{
  "router_score": "sigmoid",
  "init_std_qkv": 0.0182,
  "init_std_o": 0.0,
  "lr": 0.00188,
  "doc_mask": false
}
Below are experts of layer 6 (counted from 0) of a mixture-of-experts language model. Rows are named router (the router's row for the expert), down (a neuron's output weights, with its number) and show model dimensions 384-447. Each number is 50 + 15 x the weight over its row's rms, rounded and kept within 0 to 99.
Before each expert's rows: "raises" lists some tokens whose logits its average output raises strongly, later layers aside. This comes from a sample of Wikipedia text that the model never trained on.

# expert 5
raises: "p", "an", "n", "am", "ma", "b"
router:53 77 28 36 31 57 32 47 61 50 46 80 53 54 57 76 47 74 40 72 56 30 17 58 50 39 69 52 43 40 67 48 51 52 63 51 47 63 49 52 52 61 63 41 47 58 56 54 31 63 37 70 50 60 53 62 39 52 38 51 75 58 39 59
down0:53 54 40 27 56 23 55 59 42 41 48 53 51 49 44 40 44 67 60 46 56 50 62 36 54 35 61 94 46 52 46 47 40 55 22 54 31 30 65 35 54 12 35 46 22 56 70 55 29 52 61 57 64 38 48 63 22 52 72 55 57 49 46 45
down1:56 41 39 67 38 62 73 69 48 73 52 37 40 46 76 53 43 38 24 65 27 43 53 56 73 68 30 50 56 48 36 35 48 36 31 64 48 40 55 52 64 76 73 45 47 14 36 24 31 59 59 55 42 48 53 71 41 42 70 39 31 34 29 64
down2:49 37 47 58 68 47 39 80 56 68 37 64 51 32 73 47 33 54 48 40 40 58 41 41 74 41 86 34 41 54 31 58 62 43 49 54 52 51 75 64 40 48 55 37 40 42 70 24 54 37 36 47 61 42 46 78 56 79 48 62 36 40 30 34
down3:61 39 58 47 49 55 45 39 27 56 48 52 24 42 65 44 38 57 49 41 45 37 36 58 54 62 45 45 68 43 54 55 70 68 61 42 39 39 66 34 62 57 46 16 74 48 45 55 72 81 36 64 58 50 27 37 53 33 67 43 40 25 76 49
down4:33 40 52 53 30 66 63 45 62 34 62 78 58 61 48 46 36 39 72 45 77 42 60 49 84 13 22 66 41 39 82 38 59 53 68 40 57 46 43 39 47 68 77 37 69 51 69 78 57 73 42 54 34 53 42 34 63 44 52 55 55 51 78 47
down5:48 49 59 49 29 38 33 19 62 38 37 67 73 54 78 86 73 48 18 37 54 45 34 19 76 45 57 63 28 53 41 69 70 40 28 52 55 59 46 51 65 36 50 53 53 29 76 61 57 58 45 41 50 25 81 63 43 41 47 35 25 63 57 52
down6:51 52 44 37 55 39 50 50 58 56 31 42 67 64 43 71 43 35 73 51 41 67 57 33 83 59 47 51 68 55 48 56 22 38 37 45 56 32 61 40 57 40 55 76 68 46 44 64 68 38 59 48 43 75 33 58 67 51 48 49 37 16 36 54
down7:41 53 24 61 32 44 53 30 58 49 49 53 28 62 19 42 65 55 54 47 58 45 18 18 39 75 64 59 55 27 52 69 49 59 35 24 44 47 55 65 46 38 24 45 48 63 43 33 72 30 75 46 54 32 51 62 50 41 39 89 46 30 54 52
down8:63 52 37 55 52 66 79 61 68 59 62 52 42 30 85 70 30 33 82 44 59 46 32 53 43 62 54 60 58 81 47 53 24 63 42 57 66 41 39 55 57 72 35 36 72 53 47 60 59 30 53 58 42 21 84 51 55 68 63 52 52 48 39 47
down9:56 53 77 35 57 52 46 72 49 43 43 53 42 61 61 37 28 56 90 59 67 17 15 53 90 21 68 53 63 46 47 36 40 34 69 59 48 54 70 33 57 68 53 43 75 38 47 82 55 44 35 29 70 35 54 73 70 76 23 38 52 33 66 45
down10:62 35 49 15 47 28 71 24 52 12 31 45 50 71 46 50 68 51 54 45 55 27 78 52 28 68 41 55 53 19 37 40 25 69 68 72 59 41 58 64 41 60 32 59 54 40 51 67 39 66 45 96 41 59 35 78 41 36 62 39 44 15 16 38
down11:34 48 54 54 39 51 31 39 50 52 44 51 48 32 72 54 56 87 50 44 59 27 63 57 72 25 35 61 55 63 57 41 64 57 59 46 11 22 59 69 39 53 53 40 21 49 47 34 68 43 45 41 37 54 44 35 59 66 23 36 37 27 47 45
down12:45 59 43 31 33 76 33 65 45 46 24 60 57 46 30 30 43 66 63 57 86 56 33 29 24 30 66 40 27 48 65 40 46 41 56 46 62 60 47 34 58 73 56 57 15 55 49 27 43 42 73 29 52 53 43 65 47 66 58 26 68 81 32 57
down13:43 42 60 56 70 41 31 58 24 48 40 48 29 58 19 62 34 50 48 10 47 39 81 50 47 69 54 43 24 40 59 77 62 40 50 51 71 48 49 65 68 45 61 49 40 20 75 53 39 55 18 44 14 56 31 71 46 50 34 44 36 76 53 82
down14:47 38 58 57 30 56 41 28 68 37 48 47 62 46 37 43 50 41 57 35 40 76 90 52 29 45 34 75 54 47 29 47 60 33 32 35 85 24 51 65 56 37 55 29 51 43 35 61 30 45 74 27 51 39 57 55 63 23 64 52 23 44 25 37
down15:50 62 67 25 57 56 39 64 57 42 79 46 67 33 48 66 39 46 50 80 49 67 41 38 34 64 16 50 44 56 62 59 52 46 76 57 45 55 37 69 64 44 35 44 54 64 63 31 18 58 60 43 32 38 31 31 62 64 55 44 37 18 42 45

# expert 17
raises: "y", "ic", "ie", "ics", "ically", "ry"
router:49 71 40 49 65 51 85 51 61 45 43 64 52 48 55 56 30 70 38 21 60 30 24 38 45 31 50 77 43 73 32 53 54 77 36 54 91 76 49 46 58 71 07 60 51 40 40 50 44 89 76 84 51 42 55 55 55 22 52 72 50 49 49 49
down0:55 63 60 44 43 62 67 76 27 54 55 40 48 28 12 45 57 24 55 44 44 51 20 57 64 60 37 33 35 69 57 67 61 36 49 54 69 43 54 80 58 45 80 47 51 43 34 42 41 59 60 63 11 65 63 50 62 69 42 42 49 45 63 48
down1:37 17 58 51 38 35 50 66 33 55 52 52 46 57 47 31 60 65 43 54 45 56 43 50 17 39 52 65 52 43 69 49 50 46 54 59 36 52 47 42 41 77 51 45 61 67 29 34 47 50 65 47 34 39 63 51 32 53 50 41 59 54 46 48
down2:47 43 55 76 48 50 37 46 62 58 53 54 50 77 48 48 30 74 65 58 52 73 43 59 40 52 37 46 59 79 58 68 61 47 64 51 41 28 77 59 58 62 50 41 32 37 86 47 31 46 32 39 61 59 40 13 60 32 39 52 49 85 44 56
down3:37 32 38 47 60 19 52 41 23 51 77 30 46 36 64 31 20 27 81 66 29 56 17 42 52 58 46 60 33 60 66 77 53 58 74 50 95 73 50 60 40 48 50 63 64 48 44 36 68 24 50 61 36 55 29 36 66 32 66 54 65 25 44 49
down4:51 43 44 49 61 59 70 62 69 64 51 33 49 66 50 56 60 57 51 39 29 49 39 43 19 70 42 67 55 41 69 44 29 53 48 56 27 18 50 46 65 36 51 58 69 52 44 49 42 38 42 57 54 61 37 63 45 54 54 53 71 22 24 54
down5:35 42 43 57 55 58 15 56 30 51 40 41 51 55 53 51 33 66 47 61 51 24 38 53 37 54 41 71 62 51 46 32 69 91 51 36 40 41 58 35 75 26 40 42 53 57 68 49 77 72 52 30 55 44 58 45 46 68 43 53 49 70 34 52
down6:55 37 44 32 76 58 59 39 82 46 31 39 25 58 46 42 72 54 55 47 44 48 36 51 49 48 62 45 41 80 35 47 68 55 77 42 57 36 65 24 38 35 37 58 73 86 34 48 30 32 57 49 58 43 46 66 59 71 71 77 42 58 33 36
down7:58 77 52 57 77 47 46 50 51 53 45 78 44 50 49 37 58 47 24 61 47 47 52 46 31 61 46 40 39 42 66 39 61 33 73 64 68 10 76 67 56 40 42 62 57 54 26 49 48 49 54 57 65 51 51 46 45 30 41 80 59 29 59 56
down8:37 40 42 74 36 39 40 57 34 52 25 28 61 51 61 43 63 53 52 63 73 41 69 39 25 32 47 58 34 29 37 64 45 14 37 52 51 50 51 43 44 54 35 53 42 21 49 27 33 59 44 59 44 49 37 48 45 40 56 51 62 77 84 53
down9:47 54 57 18 55 77 70 65 54 52 52 55 59 47 64 35 59 39 73 76 32 43 48 45 53 24 52 47 47 58 60 55 46 58 55 58 55 73 44 37 54 58 29 37 50 68 39 56 98 43 82 63 52 66 55 33 61 85 49 40 43 49 60 44
down10:46 70 60 60 53 58 59 39 62 43 44 41 56 47 49 66 58 30 90 00 46 44 18 37 50 59 42 65 53 48 39 50 52 55 62 55 52 40 39 40 43 30 25 40 60 78 49 69 44 44 76 46 69 29 55 63 48 53 29 57 50 56 35 65
down11:89 56 50 50 56 52 48 66 51 60 50 44 34 46 37 53 60 45 47 58 42 42 34 25 41 80 51 65 32 60 28 63 37 65 53 63 88 51 36 29 35 58 39 36 38 27 35 51 37 86 07 57 40 58 41 51 32 70 32 38 86 12 40 49
down12:49 48 58 59 53 12 57 56 46 75 35 66 42 45 55 63 18 49 67 27 60 35 54 44 49 24 52 75 64 45 33 57 47 70 68 39 49 41 67 48 60 54 33 59 20 76 42 34 49 53 44 55 67 17 57 72 62 36 29 67 79 43 53 40
down13:71 63 42 60 48 53 67 37 49 65 52 77 69 34 43 29 52 32 38 58 55 51 61 28 10 64 64 44 48 57 48 78 26 41 39 40 40 52 43 81 60 70 42 41 56 53 31 61 61 81 51 46 44 73 33 40 40 34 50 22 58 21 72 46
down14:38 57 65 30 36 39 63 54 54 62 45 60 42 37 44 31 54 47 43 50 44 55 56 66 31 51 50 73 08 33 58 62 45 38 50 64 37 53 44 35 44 56 45 35 47 68 79 40 67 50 56 57 66 65 28 33 36 20 67 58 43 30 54 53
down15:63 57 36 37 59 18 40 51 51 59 74 51 32 47 51 58 70 42 34 55 34 38 38 28 62 66 40 41 70 49 16 43 33 49 26 59 81 54 64 48 37 76 30 55 54 23 56 48 58 31 48 60 79 83 44 36 47 38 69 62 32 46 65 48

# expert 9
raises: "\n", ".", " |", "^{", " in", " ("
router:33 73 20 56 84 41 35 57 54 62 40 68 51 53 55 55 29 60 44 52 60 40 31 59 52 33 70 67 35 51 52 63 49 63 50 46 53 61 74 37 57 49 32 47 39 47 25 53 54 47 58 82 59 63 68 63 60 81 66 47 47 67 64 71
down0:38 66 58 51 59 31 68 47 44 70 52 80 40 49 46 47 40 32 58 49 33 27 50 50 70 70 36 41 29 60 50 52 54 43 27 57 38 70 35 47 52 89 62 31 25 55 45 46 43 67 47 56 76 60 46 28 56 33 28 41 54 63 78 45
down1:56 21 47 53 33 33 17 61 40 56 75 52 43 46 76 19 45 31 58 54 42 71 71 43 44 50 52 52 35 52 55 32 83 55 58 33 45 66 54 68 38 57 31 70 53 34 54 70 50 46 37 59 58 38 59 34 74 54 54 66 52 59 39 58
down2:48 71 49 49 50 35 19 62 53 62 43 62 53 61 58 53 45 45 68 57 31 63 61 25 36 81 54 47 66 33 67 30 36 37 49 46 56 62 59 36 53 52 21 30 46 55 51 25 50 52 67 34 59 52 50 37 71 38 73 39 68 59 25 40
down3:43 55 73 65 29 57 37 53 48 64 42 52 57 53 53 60 57 39 36 52 60 39 29 63 64 54 24 62 20 48 45 45 21 52 70 29 66 16 64 67 50 25 50 23 40 72 57 67 58 17 37 69 44 95 65 41 58 63 44 37 47 29 70 51
down4:51 61 58 30 34 50 52 38 68 59 46 45 60 37 65 39 64 80 42 67 32 54 68 38 71 41 65 65 40 34 62 57 60 87 35 44 51 62 07 43 52 40 68 61 54 63 41 61 39 69 33 43 36 49 60 32 61 53 22 37 73 45 53 54
down5:30 73 20 50 24 44 64 42 41 75 36 42 42 51 69 69 14 53 69 49 58 70 29 49 41 43 75 64 49 58 74 45 48 42 33 77 51 63 59 48 59 44 52 63 35 19 45 48 32 19 56 62 35 51 33 62 37 49 45 51 44 43 50 60
down6:16 55 52 40 60 56 56 66 64 10 59 51 53 31 31 33 45 48 28 38 44 23 56 16 38 69 37 60 53 64 69 55 41 63 51 68 66 44 36 43 58 21 40 66 33 41 45 46 48 44 40 35 68 53 58 70 64 43 35 31 33 21 36 59
down7:40 50 59 55 51 48 48 15 37 63 59 47 40 48 53 58 52 33 47 71 71 43 51 62 35 35 58 42 50 57 52 75 83 60 47 62 51 74 25 24 34 32 35 42 56 55 48 70 55 41 39 58 70 41 24 52 40 59 60 60 66 41 78 68
down8:42 30 31 50 44 55 81 59 93 53 47 72 78 69 40 46 39 70 48 54 47 65 44 39 79 64 17 72 44 26 37 56 48 53 34 51 51 45 63 27 50 41 73 57 48 51 53 50 19 40 43 26 61 44 31 53 38 61 37 62 37 38 50 68
down9:25 50 47 38 65 65 57 48 46 51 60 56 42 35 37 45 36 60 48 50 57 33 44 41 64 58 15 57 43 55 46 89 11 59 42 83 56 75 31 34 82 46 52 32 03 42 59 35 51 68 69 50 48 58 65 45 41 63 41 40 43 61 48 40
down10:55 28 39 30 44 54 67 54 62 44 56 46 37 53 29 54 20 46 41 58 73 55 64 65 27 53 33 41 71 22 63 49 39 52 71 44 58 67 49 26 39 35 71 52 43 45 59 78 39 49 50 64 23 33 23 75 57 85 43 58 38 64 68 93
down11:51 62 28 47 49 44 55 40 25 55 53 45 53 47 62 42 39 62 54 39 24 37 47 31 22 34 72 80 63 40 33 61 51 16 66 48 46 52 45 50 53 37 56 54 59 46 50 54 41 41 59 38 41 58 51 70 50 68 83 40 67 47 62 27
down12:34 63 35 47 46 53 39 37 33 42 78 02 50 57 49 74 41 52 28 69 58 48 62 52 42 48 46 38 34 37 52 64 49 56 60 54 62 73 35 20 38 30 56 69 49 59 74 47 53 33 57 41 45 54 71 59 73 55 54 72 52 55 53 78
down13:60 39 73 33 51 51 57 21 28 45 59 99 61 20 35 53 55 19 61 42 83 55 36 57 42 58 58 45 40 49 60 56 67 45 49 61 51 35 79 46 66 21 39 72 64 51 44 51 59 57 41 36 47 24 43 59 16 48 46 33 52 47 47 58
down14:59 43 73 35 35 60 61 67 45 60 47 35 39 60 68 31 46 13 56 44 55 19 28 61 62 67 59 50 33 35 60 43 46 43 45 50 57 61 53 50 56 75 61 50 73 41 48 36 34 37 54 48 48 37 40 57 45 36 33 80 86 31 60 54
down15:75 50 59 46 40 38 32 57 47 56 17 54 44 58 58 60 51 32 45 48 54 22 21 52 58 60 68 65 70 31 13 30 42 17 33 68 70 48 42 30 62 56 46 70 65 22 43 66 59 62 60 39 53 40 52 72 59 38 58 64 51 34 26 43